Experts of a small language model.
Size: 11 layers, width 256, vocabulary 16384, 78.5M parameters.
Experts: 4 picks a token, a softmax router.
Training: a variant of Muon for the experts, 485M tokens, 7395 steps.
Below are experts of layer 8 (counted from 0) of a mixture-of-experts language model. Rows are named router (the router's row for the expert), gate (a neuron's input weights, with its number), up (a neuron's input weights, with its number), down (a neuron's output weights, with its number) and show model dimensions 0-255. Each number is 128 + 32 x the weight over its row's rms, rounded and kept within 0 to 255. Numbers have three digits each.
Before each expert's rows: "mostly gets" lists some tokens that are sent to it at least half of the time; "comes after" lists some tokens at least twice as common just before its tokens as in all text. This comes from a sample of Wikipedia text that the model never trained on. Tokens count by the router's weight.

# expert 44
mostly gets: " 1", " 3", " 6", " 8", " 17", " 5"
comes after: " |", "|", " (", ";", ":", "."
router:066147122155108087101161061104114113107180166118102142119118147179151076068183152071068141170084063106110094107142120073144088107112143086140098159093110119087093063117160187066108162167106169152180107139107141085141091112148111139099138082075128150141120164172114131066178164134134127142166180097143106081093100140140089092086081150109098089156142156135110111080168133138094169116079160129154118140144121126188174095130089102102083127116061143169097172158112101072157120124167161176138102138049131141115118145092114113079078144183108176141159150127094119153116101139109077090169102159140154158159157139096113124126086097083170128112161179102130135165123144106065092133088146106159163123081140155142109106063109121072090078100071095092141141124154119140106118102130138
gate0:119100161121138091162183118052134114157136140111119191193168176126183104127155138133140156144135124110115141151127085140103131135118170118122158157135114132143093125105100184075106082132118147093090078150135163144106117140051112125137168123084151151144151117157148158134055123101143124140153205130073130157168173107068052113123065154090142131192089159107090102141183133136106130157065132132158064086081119090097084079172194143160143150139105157136103156075088142140070136130138113125142119127097106124155119223120140200139136116092129152078062063150094111151124078160126113173151108178150129132196129110145146142140173116146151132126073077180133131219149095087131139100123077148154163143162085108140123072147111123087147161118140139143133111097134123068100161167142147
up0:096143147160126074148137104083102125167111157117074172171115201120136130162126129114124170162143164140132121141120129112083180105137166169138165155110108128102091105138090192118098109111146137085063091096150131168164106133071173084064100107092172114142137137144150139142083137135107137061147158102069106152147132153102088112131096108093163176132100181083106129125191161131063104128072114125127084112125129106046039074155187168155172155157147127158103167143105123116095130120114095112176143109076072144143150138121132193093177112110116150122073067155052125159097089162118153149134124117087152095155097085120161099141203147157166133189098064192118106191116122084168165072159081115136142095147095124125121118130094114093179125112158115142154124121155107080144125143128103
down0:174105192175066099139094141090102110136093090130108115133123098083076112167160057100126146111167105146075119170155166141170114077105119135125113143111106106153101149155113101149164106112133178152097144127138113192095108189134172112132105089150172089132133126075119154177135148138072103123126100114131176097104135105100158138122081187173189177136099171099094103116057109152106133159219142141118134099113098171138084162158128097136090094141111115140115134118132133146134063143134138131144101191093106092107179127077180104177116127198094160127140109146145143195132127148164152056162153143079118131126177129077093176161051119103072114137128104114160079109084106134113098169151103133124162069154092106102125171153189119199108124128155079101127125154179089097123134184163075

# expert 59
mostly gets: " ", " %", " FW", " 0", " Candidate", " −"
comes after: " |", "|", ";", ".", " (", "–"
router:120105130157107086098177133130112108102160189118080107076213121167188080114121133132105153155112085132083084126159133094168126103111175107120130225071101113109109099126145155067097219177114136158144110165060146095156074116134093160117188054082080126175115143180092109097180081140111148097142143104141121118101105172149116075126130169097113080135124145158106112085143140140116151096118139132129099127146119116199156078172103119132112145169134102133116167099104083110159121128103141165149100150060116135122108114103100129113121179174080161133137133106087158144125115178124102082125172183157146168205131172098167109117066090120126113106152128120146176138115179169076121140108091109131152125126140124112105106088075080118088079071113086095150143146150128166118168062094173
gate3:061167142127132126125061095177124179087138096107133142150113120129075075117189098119116130141113149141131164189141136096095086148116132116104156023142150150142050088150153125092152058124103141152075181158148129139104104124177137101135135110135100107176131142097158113157161156164123136116134150050116129078148141071090096150145108066070100139105152143139167072136191069130141104164115156099100172154169107155096099162146156101118103154171174157131146092052138106098134109107111133089110162164172161195136155146111098162122102124100123142136167133131096197166100105067109132130104131121107095094072092126132111143083114213085123151140146148154117182166133110154153088122089105101113103120137135094136144099144076110165240133101165157064136123142178168134124125088150123
up3:081130091104128188144086119120100116166108128125100193123163143110119119083188096104079070116117153156147199174153117098142079128133151151112130085126156122126058071111123150122140094143083174171090106122139149137086121145172103109096151103119148105087124162117149117095172130124170153110160173069135159084145115083183137153132170090095065118147107049138152063082147064065159117147168187101115185185115077119150086141104152131129081132177167099147161031064132124116148138087112172107100117134144131192118109074089139127124146136112097128173105138147074137073115089127072172124103150168090099133065110142144127132116083133082101142126115090121122171149114107115104069143139080148113120105161152078104176127171103105193163091134148117120130121141174133143129183161152168
down3:129183130114091101124176135149198121143106164126079125126081110105143098091191112076200171110132113102144178140102135051112132113151129139083130113106113124085071093150105121066125164100139095109200143144081126097063138098147127097114130105171126142149188097107126068066142166156184141129127150083112115093140162128101095151106168193084131108161148133162166123103121068096090088134098084154074173182121152159112113143149192123053182120150169126115076130147159173148137129121155162077140147049135125154155160123156145144099149098141134112099169134129146075121078163138093134143172206142173131134147082139119130088108128175120121149135178159107137147087139139178061101165133192136129101078134158107119129087128133113128100098127115215105085128132092149127124154135124213

# expert 52
mostly gets: " San", " Mal", " Ar", " Los", " Har", " Ol"
comes after: " |", ":", "-", " of", "|", " by"
router:115090068174079103101140124106117109122134124138074060122137115141142080119161183070104114174086095139102112119165144058133121072112140086103106159122129084129119103064125161099104159147115155184142019094111139103139104107159085121096164088113101128132168140150096123118133118105155158073143111071154115092111109131140133113111087152104104119179093171170128120089127115150092136114136178101147112138190134082151140076132108086111129172150112135165132161097056095072136111090170133120175134161101077129091096170072111098107141162147092185182164154180119159130145096154117082123157126146219187183188193161124158071137067125098158078114142138149143101200186129130119097125117121092128128114127141137143082089115087113087094122125078119103170149117149124096087078099099136
gate0:170155089096094172167109142129094093149173182155138109132150143162131134122165145127124156134078082133160184086112131146110092042134101176098106102126136165167099117102135117104139128197170123144119100142162139075156127140045127117125126107088082149141129120144124110087109165170180127150119089138152118161144171123114096131115192110124144071159104177112120093111166134133114181072179208070110099122164159136088076143137106080063144087152144193093134156103082128106118111161115117154124144152131119070132109164118117129155093134116120162135146023183152139090137116160162142094114172128141102138097122131169171123147155119095134112183149101115175124116143160124115099098104101159056110082084098130019133073162104094054123104193149110145117101170151095085083159174122118
up0:155093130115150143124148100087099115129112146136131116132158129120164111164188166147103125083164108128101157106102140131162122121106189125128184140190098186142168093097121145110116169181125188060079136098172145135153117100036139097130202120104142139166137089074115176110199135125129117099113139105152162117167120129101117074085135101139147123179153202161142141126094116099079135097159212023093115111116109146146132044137097166144147089133144132099116177165158140102121144165129144130116112099145132028124133139153131124151145195151130124125142079133118113165121107089077163116105116030154118145142132128187133106140166105046136069144106151121151140113142137128118089108101120122051102108131119159092162123138144095134117095183151083119037106123135109135079077147127160
down0:166136100061096169200093132120143175089138128164152184180174104118131062165185160145165128143193075138166148157134054091100122108089135137118131143202184073116160100134104151121134076110121113121092157128185118069137123090142108141168151075190158133187117111089196091180110145077139137123120091164122194116099127079110125130156115112107134120186152157166140100059081097127126098097171140125098102115058130206099125136152139158131115102185142141138131130128124090156089145154154139105112121161099146109141102137126117131158119083178056120163203098195099133115115117153116152151123154114111177137112124176126076175150135132119095132164203135165148166132140146163164122173137133117170117127098133110147114167095108179077137096138107137155104097143134128162157170126206095

# expert 12
mostly gets: " 2015", " 2018", " 2010", " 2023", " 2019", " year"
comes after: " in", " the", "–", " (", " In", "In"
router:106136100124088140117159109134112121097196118124095138070169099186159105099164171123114149125100077070097046073133179098155081095108161094111125133090059108076091100104164185117091143111117185129198075140066138110196118138145125158129170109132100140116129153201124123089144168150106158089168140102154073117102071128175063130101140150099111120190135165124108120122145075158117152109119148125165117150183132084128153119157059115066130083138107112153126157155119106078145127095171170132149112150112125172116107154098086126079129162136108152151146185140118157168085090171140109131197106144160119146174131133101125103151109090104155114132139139118156145154134178126068057120111104102154176179084171108220090087110102110089133109083091116090120134084126091082118123133121169
gate2:161150135037093138100082145119138107163096106160148133114129124129133187157127165144104145083099128121144065118109140157109096108140142103093070088137093162111124183105132148145090169130137118153152121139117149092127145100070144059115096183124100133071139112122200118116163124144119160115178109182127140151148120067171106096163168104132136128138192128119151185149090132125145217158108085156122116158159142104081140177151091150124159160131156135140183082156134108131169136130105077103122152145121158121201124117101143069156145104134160091110192117139057110072075118164048128152113096146122069166135130140061187128154106157051132174101122110165095144115139162153098062185147133163135162136149151077106122161180167104110054154107184114142089168131155108080099153147115184
up2:162126125067099103156110111133088097131169111135135170158127175145180136148152140060093147089090086150086097105060142136071152175135152116131065103151086117104111139104162159169119135179143156102156084111090093100082168119099129125110106091166111141136105161193144119144128148209098165125152165137134094163137073086206111100146130131147176150131135112121118169130126155140095193126152150156183137159108177136096136115153085125042166135137177140136177125128093116086175169084169056163133102115128155119109130135070123085101191170167134128131148096105091082095065135179153105152151091144158113108153100137124196126127144114104196141095129085164163155192164184156057036125104098126107167143140156101169159130152142119097122140124157094138099149122149075085129094141120120
down2:152098174098121128126101095102143160105106085142069190145145095126068085161126117086159148096156112121171166149147162171128105143136132144125098104126107166120105046150120103163130173120231149056137183135100103092144143095126134078123120149134145177134128181124105221156119116182127133097119134156113106158118149128107163135153079000147165136146133115151144081103106112118175078157107096127152147141105148151105129141120116118124126078148173117175159136138121127132091131199090144118135116131139064150137114091173148084128106104125095097148137178129103142108071141122174152115086143130082072106138154109119118105111136127185137139125126130164205193111089114177128132171108170097128101161094133140192166220082134089176142129118088162092123069122138067102106116121158119

# expert 56
mostly gets: " known", " well", " such", " located", " high", " large"
comes after: " is", " was", " as", " a", " are", " be"
router:117108118103131139098188126113090151141175150087130124057126141163126069102156155066104143146130095071094120140142114101138096122093146118103108117148137085078105117114192165120051157140095140139158110085102178117159108131114124145111156115111085188177133132121143115154132143149117113109114182120127085119104095185166080085146100134116110089237082133178123161103163099156121156116088142126164124093125111099147144092148057124110066176160085137127115170142102075091149058096167128130150119107087102135115138131133111139105084153123114167171151205119110197169061116157101083114148127143149127134160185147085136153184089116109174057137206166098162119133100161176062090147120129119102159181110124122173064105105116100106112066121138136090172159150146121094107122154100196
gate0:068132110149139157105109100160074101146184175132126152104178043172150144111138129111089171163078075104161144100192115138120159134141147056101129105169161131127103186138115122132151101153096105159123112091154103129146126155142134081183161134094136088112179066105190121097146156142112104151167115103125096172093113168140154121159115179128093138126090144124134088122135125088133100153087093155148183145215180128153077133144085140075124140134085123145190156125114159118123115221128181089214124073136127094117145112111145157118106112138178121172118138139119129124110089116099156133136153094163090093147090096169136086166158130189095095110105151107154216108099149156148080093190158172116143103119132070133138178179109073146164120202095127117095115172152121174169102095130141
up0:022112110057164175115129139144103108106160118069117125067181100147146116105140142186113121199091078110122121082097120128152168080172174140133117150128135177163165155171138088109100155165140135146155124095091092135120138102132148081170165118066104136113189095076149095149179133173107113152138144075071085167118141154097118085122140158090152174138121208152135082126160117088115124174156085173141161146174165141111145139115079174086168114154133135106156152108117211121113136192158086080170188100182107086099104122168146165140143107139137128190103132103065164134116152097127176115125186083137133109134126144158144111161152142155135185134100128150139148125126127140151117118139151137156135089117146080132109172131102126173171136183108116109139100209176052165142085151101136
down0:141157107169113150117139147071076127131079148165131141133140114133126180163122071129107116109146093114113174171133225127083059104067098149112187093133155165158130137125122178112128040155144069157128156109173146106130122135104130133164177108105098111150156168134107091107076161106122139176165165138131124150072180060094189170100125177133188142160134118103144123100137100138149092172168146118202144113089096145146130112169135142102059114131124109145114146087137145127093123123149143149100094147123077147133134110124138155102114151137176131099158155096153132105127096055182152144200099160101154149165150140181146167129117165129109137182090034123067143125030109151112157119075130110176064133114152137124118167157127095182118151207120147111078116172137123127092096089119103

# expert 35
mostly gets: " three", " two", " one", " all", " some", " most"
comes after: " of", " the", " is", " a", " in", " and"
router:087101100154091119100175118137120142145172169112140134085142103201127043089149152062103136164128097083102106144122116103113094107102147114132119130147111094058099103103191161090129176157113152144173095141104131068148070116136085218074141110074131136144146142176137144118142165130143115122150212085142077089109081169161103094119115135116141059141117141140077137086146084187122195095111148141162099112110135135172153111176054117052070172109069129184139151136124104080178099092153139143148090112077109184116112167127114113096084196155118138116160178130126182165091109140120088106143094128136138170136139162108125135143144126130199112098162153112157093167125161126131113113109114085123146136101110126169114088087111129099111049098116090095140146099147077104111084126114167
gate1:126141155141161096140167097157103129121146140128111095119057198169100150106160088160139113165154137131133130157130081112138109185112161107114171135204140119124150115097121175114147138183127114150134165159101149146099098091155135118145155094060146066135106094141060128140048142117083152143123102115142150115193211145175160130063102133144096111159166164098182135084148107132152165110177084176130136148186158148125144148153148113086213080134117135131137107144221166148059095079151143096107124155209174133140120087134123131165120102119104128144055115119164148152156112126086163137090140144122084126162082097104119128143119162147123131137119130128106091057128183187140177172124112101139137132194124177119157080171114090148180102115168139139160199083160099119101114070125108
up1:109081135091163117124110101179081104160094115143084155125070156187136112131130088116073126149108137123200125128083167136131150156073082120102138103176129114147152154084141141061153141154136145120146134128125153136120154067103080113063129176100064112122167113117124130142125056106087114130186116087108095111131152127112120147104080129111121114109131130152182144065165085092104138139136170101148114182164143077178110151112138113107173164099053133180170193098191173121079109090107106183138124115127154142098071124099070159161121106103116079145145092089132105050118141123108122168151145174118148104126093131141080083124131173132103158101106169129149157095179132123132111157137149063170147131118121192065106057149082074131149113112145092106146155163118109150099036114073066
down1:108160125080085177140155182054165119144106159088169109127101202104141121096133022101082100116113141094103161121170081132112080064149140117151124166127130141071091099164146099087169119165054168132068104123139083127136145099146118133151149078122114158116110093153091113173123106133103116101163162113110117124134108141076108076080102212101163071142116063138141143138148158152137134093105102135171120145143143134122175108102066134109128215138209117111113161173147111107105094110104146099091097088127154113054190162090141124149107138117179120112186108148145180130108111116113207158081147132192115114124113047143147173092121170104140144091132142127165120129082107165155118152118116123133089110102119090139093116116080089124088084075127147125178146152126148143177133159096111

# expert 8
mostly gets: " N", " W", " F", " L", " T", " d"
comes after: " (", " \"", "-", ":", "″", "/"
router:124078134173107103116178133093121100148163150103099090117154133173159118098146135143088157210084054131093088130172138109160077085098165104114088173077100141094121119108122139066069211190088132176167113133086155085146133130195104193094149094065109118127129177158105151112149114112116121100182163113115121109107067144196125112100131203083103116139135175155075107129156113140121158105093153109145083126157117113140155135129096112088076149164118129126082142128084113098135088115154145145168137168102100140081112126124108102108135141180099173161149144151113141140096092163099106122148079127118147163185144162071167123138051066067146093142145151124155198159112141178138124108131135086133174158072150164118108118111128127069138077058098097131156169146162075146111116093098117
gate0:146137139098117148135130099119166150125149195114146129137169118154107118148149187187148112180123051181105158159189131146124158149128151122106108127114179122079130127115098113168097170088188227177094132113064126141156104098115118153153208117130173129152145143140152117178095202085155132132105129093084134180182109117170157143152113135220121100127097158186160136184146060123116107126124132125127110170189138138166139156105128127123161135107125121088167113115096055121153154144136158118131188165139162160199134117092164181139057144077098124146104113117087047159108106125128071119146115159149138094110093154155133083110140122127100045157050128111149120110106166121173121100181123154126097131118116120107204167153147122134102056134105110166125140090132119086149134153092110
up0:153151150095106115086112091114153140103114201173163069097173088105133097114103160200122065088137093113156126133114111140091114142122082142090116114136170162134085166096112138077121152077113180128178153117120115209129118127123113116152150147175070117135065173124150220189102144096116115136108067115123090123120129100102110177164098114140160119164179114139086161114165040200106103131115102081065130126125149161125120157090120169079178108086153103129139109150116128106129154155145162133114155099109120161176172151083076105115135179098107146188116120136073114161121162151093107146163091076146139089094094125123126102104147093067072101127065101140185148062141164100077130119111145085127117085106124104094159154163122101106137094142087087117134168130126120141108111125216188
down0:137137154108096125142106153141119131078118143138108156150102129099126107122128109072143103080153118148145115168110109209138154200098091140192145144152137096134133121079146057155096134091158102155112145120128137161074156106128087126117157138115128118123141196111087159215052105138089153131108122083094137172147127122146126141163129060133099227181091143180091178168167118079142129134121110090131079098152124145151189100158140129129094173135119162068127151184110120093051140153176106116163175145168143098138061148107103166124109087096143099146101098131137109103113116158146093060200088071122185139105159212154136149123118086120116190116170130168100075154124137128160150140156141071121102119116159197089106130186194194129126101130148099169149104150142111127124127141112099

# expert 14
mostly gets: " |", " —;", " –;", "%;", "born", " ISBN"
comes after: " ", " 0", ")", " 1", "%", " 2"
router:106158070183132105111168068108125106136132126094109100110138122190167102103135115122099145118101137112130135115148160137142110097111172094115102111117090085119086089098199154105121173140101168163132118137093167122180144152134129143066137089071106164115107124180111046109143164130098138124153172113122065113098125178137109111110083143080068082164135124158102140096129130156097132081120142077150101118132060100195151100134125121109097087197115136130113127132077130117175117116141166161171122135051102138084130206124076073106087186181102143141167132142120133135139095134084070106198087126146197181198185159118157073161134110107138117125114197113130130152108149126106078154093136125132173194113148171175116101131117120035111112104088091096136154118171123128118112078110176
gate0:147179122147164089118143117087133134147090125168074108112111129089110141110131067135133096106131101093080122172102111076110123134090072123150156101071118081126104066073147111131110139167169179137103156143133176159129123151192126153100107107119149158109128125151067181135160122104140109126114164110114103141137127116157165122080169102176174146163184176203152145126069159093153138136177154143110153159130144115080187079077091098137128116119140155170105115090161187159163109156083116107144164154178063142147111070072159066120078122111174163134148124155134129111111094148170181088146106165108119123125115132114103161104122132091173112082157095145081083186189127168107142058135114193123078124144171131059097107099105146198141105093149152137170066180121107117128185069091140
up0:113167176132113094098116140079111134159100145170107150099121133095082132111089110115114101143125083108103139128148085120156078116138114064170135116067086093149126119071126140205140107088146164105116167143114188145196137116191174156111062112158178184100216150124122155137165094112130154089111135133170092145152160097137142121118180101153117135171142141157208183144127127049149126091146134144114167110097122186135169115081060121137156113088092125165113136109144179123188119101087110138123150120145111122110098060121151114096117143047165154103153055150168132125138139185141189101152183123122165149122135130168093134100142091105207173116165154141134062184121120120117140089129200122115106148108130161070117133103109169190127111132158151177141097163115159109135165065111131
down0:163094165128108114096112099130053122142169116151119174135149112127154104117139110120081179089146190130165155176057102117107095149116128215116123095160142126109164116168080166166110153145123101133099116177140136137179122114099158069152079107115141123096165140120083077102122208108080130079158143128199121081111131148158118174139173096143131115141075106124131079101128137145121199148147071105159124073135105165144101105133176086159158101115115088087187143100140119177165129147130179128186163121094093124155109195106209111127045157129127053164203101114146093126125130154117085148153174080133096087111116125136165131160106110128105138105196117081153124133102103105128159202109162138106092082123138158089101138145162168116123156090100071117171166159079126149112127090112154

# expert 6
mostly gets: " |", "=", "):", "|", " →", ";"
comes after: " ", "\n", ")", " 0", " 1", "1"
router:130137058148148127093154041098119112146112136090136084103142098172125111105125125096098122140117152123153136112173130132151098105086170084147072141128074083142130099089133143099114175148116162156145120112049153115144144178137126160102146081089104156122081134193112055132140145146105107108163184129137082111112117118147107088096095158108044064155129136147101153122144114124091176089115159085168099159172077084217150120124121118116136080173090107166088190089072091113148086120167164171182136150063145130087148167137078064098095184131118142122216137146105138133136132148070089120178122130163211187161135143108161086141122085099140125148121169121145152144080134126103075175125121117141154162124149156166114112125130116068106102123105098064149137148144115128125125073129178
gate1:111150174115177135081105128087166108082089126171125191146174102115095146165098148115100145115102163126119087097140129080149088180120145117168123113104153182140126125115148138106107101120087122102101156107133105083111106122134098127156120150135101087053118067076151119136130134128181139140122104055164091146128166143109101144125078154176142085143153083142134118080122105099109144168111157035144101169188121115153073141085176143093125114135158121120172124124093123127096170030135182113077031120105117141110144103199138144119165138112106126084139110141146102134115085167115106068141129119093095180172130076093085094111078124084108168137153090125144161147146201181074071094066098164118067091109168140115140107139130175095155121114164120109110086143206073143116181107125131
up1:177103204137141127114116124119170134113094162165104152172121144126159097148116199149165071155117119199124095078138126098150096151142132133203136135166208136126105159090084093097099123072106106108075146101076133097192139201169114132154149123097121095084121115071158116058071117154094169103122103092171155121111168102165102151093131151137175105104107097096136105083103158110143158175104132105147076129121115128110116135113183115115134124091117128126186137095093140160125130028071144153106066083124139108106141190185126126165072133119110159129121104184111132119071117135130156112091147124086122137119112057119097158108091134096112138171085098121151149112129206098101130169100080173104121160157085136179128117060121124085167114157156097080135113150151138180139181076122154
down1:074150109051124178123132072092172101136104173094178123136118151117172169128159152125131130115050180143164094061150145110095136157098135133144116097142120092142039143083131148120107107119174179102131134117134130135102209128180166104168086142130067145139122104167085119188089121136060117129155178103156074115094151121084117111117130166064125106135117126043117112104100100121173133136196116114087197143108082143145151101161135082120161102108090080097073110128079129110122133076120096133135119151080111103068084132147146111135112102166145150158101158115197144103060135041133138149106102102198120157146161119105114076106090151176133085144097138105162104092118156103128087140164104107146149121151115101141130136139180138145105123105062151131124141114165122108144113034157085

# expert 24
mostly gets: " r", " tr", " f", " cl", " h", " ch"
comes after: " a", " and", " the", "'s", " an", " ("
router:111123136149111129061161136120092103155161134144081106095143087131170120079195191128084130177099143092114091147206128120154127128131156113074093136165132120121083102120149162107084167155100204170167099107106131116188145117148099157098154095110110200142097164152121087114113153137117136110145141091147126084089072122156118133103123179106148115146084147154129117118171113136103131101077175126144089107115107111127160085168097081095091150170123078215061136136139133071169033090156151180155142095084090199059094168122092134126095154169110152121153142124135147166123083156117091124124119172139151142165149145108153162179053114133147098064133127118145104172141129178096090126126092094153147108129113147179106080113099110121055086131113085139172186131128080125074093095115143
gate0:179119109098143152113070131156079189100132111143102034143154196100150091151084102127072116148184166156148106114103136117125089180156137114138137158166078108148106108108089093106089102113130134185149138065087109107153127153148100078098116120057179137162129135155145135120126145135113132116119105116133124181128102138220179118147060117103123131137133111102134135157081137180051122134127114157089117128145127148098115151116160113141118110127101108180166141165080173131098158128137097135101197117150135179103112124155150214092163108035084164137067199135092158111151146152111124120108096171170117135103096086113105142153149153126162074120116114059105141120118140199102167089141130133128138177099065150140160101194062121161149137134114125114105163077175129175111047144136118
up0:128119132104132189074097131114135107098136089148180122081116161113158115203109088164059094101164171125165178140137106146099095164111150120131096140156127141069080119099161159083123113109078130151162148068085092109101199118146125163024118160080132170114145147140156135122099139131141154132132104165125098132138124180162097109159124123113081151136110119106104168141098066163043085101123148174141157126087113144125145150129137110112188111119091065186117086110093167157140179113096120140098183080128113176133116072150199139108096106136108140108112139112172146133124145101124148083138090123181161074094089134110169130174136152075194152123100098105105131131151076161133112152122100112150203144071054130159165132126072156116076089099140122157152182090175072138142088109119169
down0:127085114146149123180114112144106166140136142096124113131155098129130067111132176146139086093114121168096102173170130185135130086108107157138118096170152115161159182177136089141151112168093122137098065137118051097153108135141116156088162218129133102139110116110080137105116123147172089138158121122100095100087124110167115144127109098154111144106104089180106123136077177105078067103091158144114158164089105146119105150068163142128099174183117117146096147089144167178125141119107133159161137143150096134168149129146136156092150138187087046136048169201150066194094147104184128107085170110143104151115150166104132164157135175178079146076152076167139120131118169106151144144061099191125145135090076133102115104108137150180131160145081173139119113157186147099156192142209163

# expert 11
mostly gets: " season", " 1", " tournament", " 4", " 2", " 5"
comes after: " |", "|", "–", " the", ":", " ("
router:070103104156082094081149060140125120082182157127103132097150137167166086125142139074090149161133125079096074118124122081159106067117153101137091166069129095109107086115132170081082186139141165167172121129065163095128058114155105140091129093119135166142119153179102079098168127112141121124150145056177106104110106182126109072111109154113077134189151155146126124108146134173132130073084179121152123157121104154171194114094117113071099112119112114174082131189084136087180136123178153154135102137078108123119112113091124153073109208189104197123155157122094148162141101171127113061157117128147160157151158118107115122128076141111164104091165147068143129164158171116069087119154123131121204104120121135129094101104095100110105073110107116104118111110149078152090117130075153
gate0:120184126098176107119100209098113113126126200111139160123119146132105162106124107146120125194117075110156162112146135168137101118095101151149118127151141155090172133137130151109071123171132146088144166098113143149114126144134132184108157167070170160081096069124095147121106073173115124172120112048205109136138096190164157145109111148119187144124056170178122095168129122123107173087140120110122123148120125150112080097075113170191148141121106157051083140103101133179115117198133168108103126137038112127130113177126096172102133134064106191140102136143112166146044148091132112104115089102126137147217165130101116160188098137151150155169107148113153122078095082144116107151117114140158174077138145116138160170169128068152158133174096100149148151152153158154165165169174094
up0:121183166115141146168147155106151136112144208085171125128153105099116158107091116139114153167134098146091120144091092200109128136133130159119133143124155126109145128131139119163112094119131129094121127137134101118172136124147116142093184152127158188116051049093100097163142109149115171101174104071205115131155081172191122101119149105124194103155120101141092170163155069122129117117142206092129146147080145121153100133053077156195110118121091219099121130132087126151114103169133166101078123107138064115161175182124099174095120108112098139129107145139089178124092116058061116097110104126133112151186195140113113147128112141121125163187145106121152132106103104134116098134190100128134159051115086060157164137151140126168121148148163071158144100208124105103094184176155104
down0:151128099164173108164122114120158117142130167195143142131125137148115101139178103074154150082148137129106131114105150086128131100165093089130107116118133137222094167186099085112088148110123140165081158072175146130086137093171125141221131101120117125084160169139097152150190137166130136144199084110091143182088142144171117116075155126106173141163115119104125120131124144173124118169137097106137044169121106165134116123156158113128048115115123133111138137122130076162100139140099129112138140106150220085067115136105153092110121125067119143120112158114122078184132165079094107083155196108124123135131125171151099138131115096124076178145139104138188118122113113086108146112072103089159133084120056174100167156148148140158155115193152156162132162172128132196209077209137092

# expert 28
mostly gets: " him", " began", " served", " born", " located", " due"
comes after: " was", " to", " he", " and", " were", " is"
router:093124121144113124079139091117128130111177180083063111080139137161120102118167114094073107114101117067124141111140166074156108055121140115119087154127096095097084100097120174098065137126111153139190097136124149141136120168145114158089173094088094180159156091125146117121112111203128132124160152119161110112078121192169080109142092125074091116197069160182138162092156087171090118111108185095160153118161065095141131073161093097138109177191137098142122163167112130113145048087115147143139102110099116159135131151090120117116095135123122142120146198139099190123123113147108094145156095158156160135129141147093168126130087108104158088124132134075149146132100190172100060103144157090085115180071111167156115103096100031102112102106137117128171110135152103089105097132082205
gate0:087159084117090123081152140120157078120150167110146061066143117069190107127119101081134155085106107115107138101155160123085098131107117115156114134091079105184132122108108100089059114135153151067087104128116118155166121156111102109109122072101136121145168213135122183165084058145148130103120180097195056100163116103165127125153123128134087121151094136143119068144149108111167107103178127142171153145146149122110131176110114098155145159157180156124206124155096143150153136157096155142153150126125146135131154096141068062122155105128078123084097144157214150079080119108172150110125122136142140104070105114162146134077134107130197065204086132110133163146171147138087118093149140125136149143137240133154083152129126152138162178092129064089136159083119180098112097119122130
up0:158118107127129130114204148136156110183213097091177113140077128132133110136117083110132116106137165080117160086144105118095130096090149160140124136053132162172123162124158108149097118140143149104134097107182154206174151151173102172166145101126154106135169212111121146159113129115106168147193146079106128201109141113161140110108147108165075128114115126139137115168097153134125131095146130158128089098131109124133163178050114089173180108141141182160106122120051101145138136126132142190174153122106217102112147079160093129137126074195093108125085098190151164115073068169108116114095080110166111119118114114173078127084137115082093108178126185125072153141167134138131115155163187098144152124193163091099074134136096132122139144144140127121130187154087175110096097148068161
down0:224141144082220138124125074129138093128188120116064119128168120158179128126158163198177082119196132173110171121123139156088095090121106120103128173101126158116112126178129092183117141115155146103104135194141114109134143134184148104108096103089110247123136139121160145132151139116105046103114131170129080118138137104109110195168161146123183110119166059106107116142110141119143152098049130086173197108124105164177148154185103094140184135126128171099101153142155124130091145151148117116102103136112149156158152122112118171176070130135130108130179063103142068134111180071136156084109149120118082129173118167138142105141089077138125110149128150138146129097124102058128110117060179145138100145104090112129173161197158165137103155142158146096079133140113139143120150145150128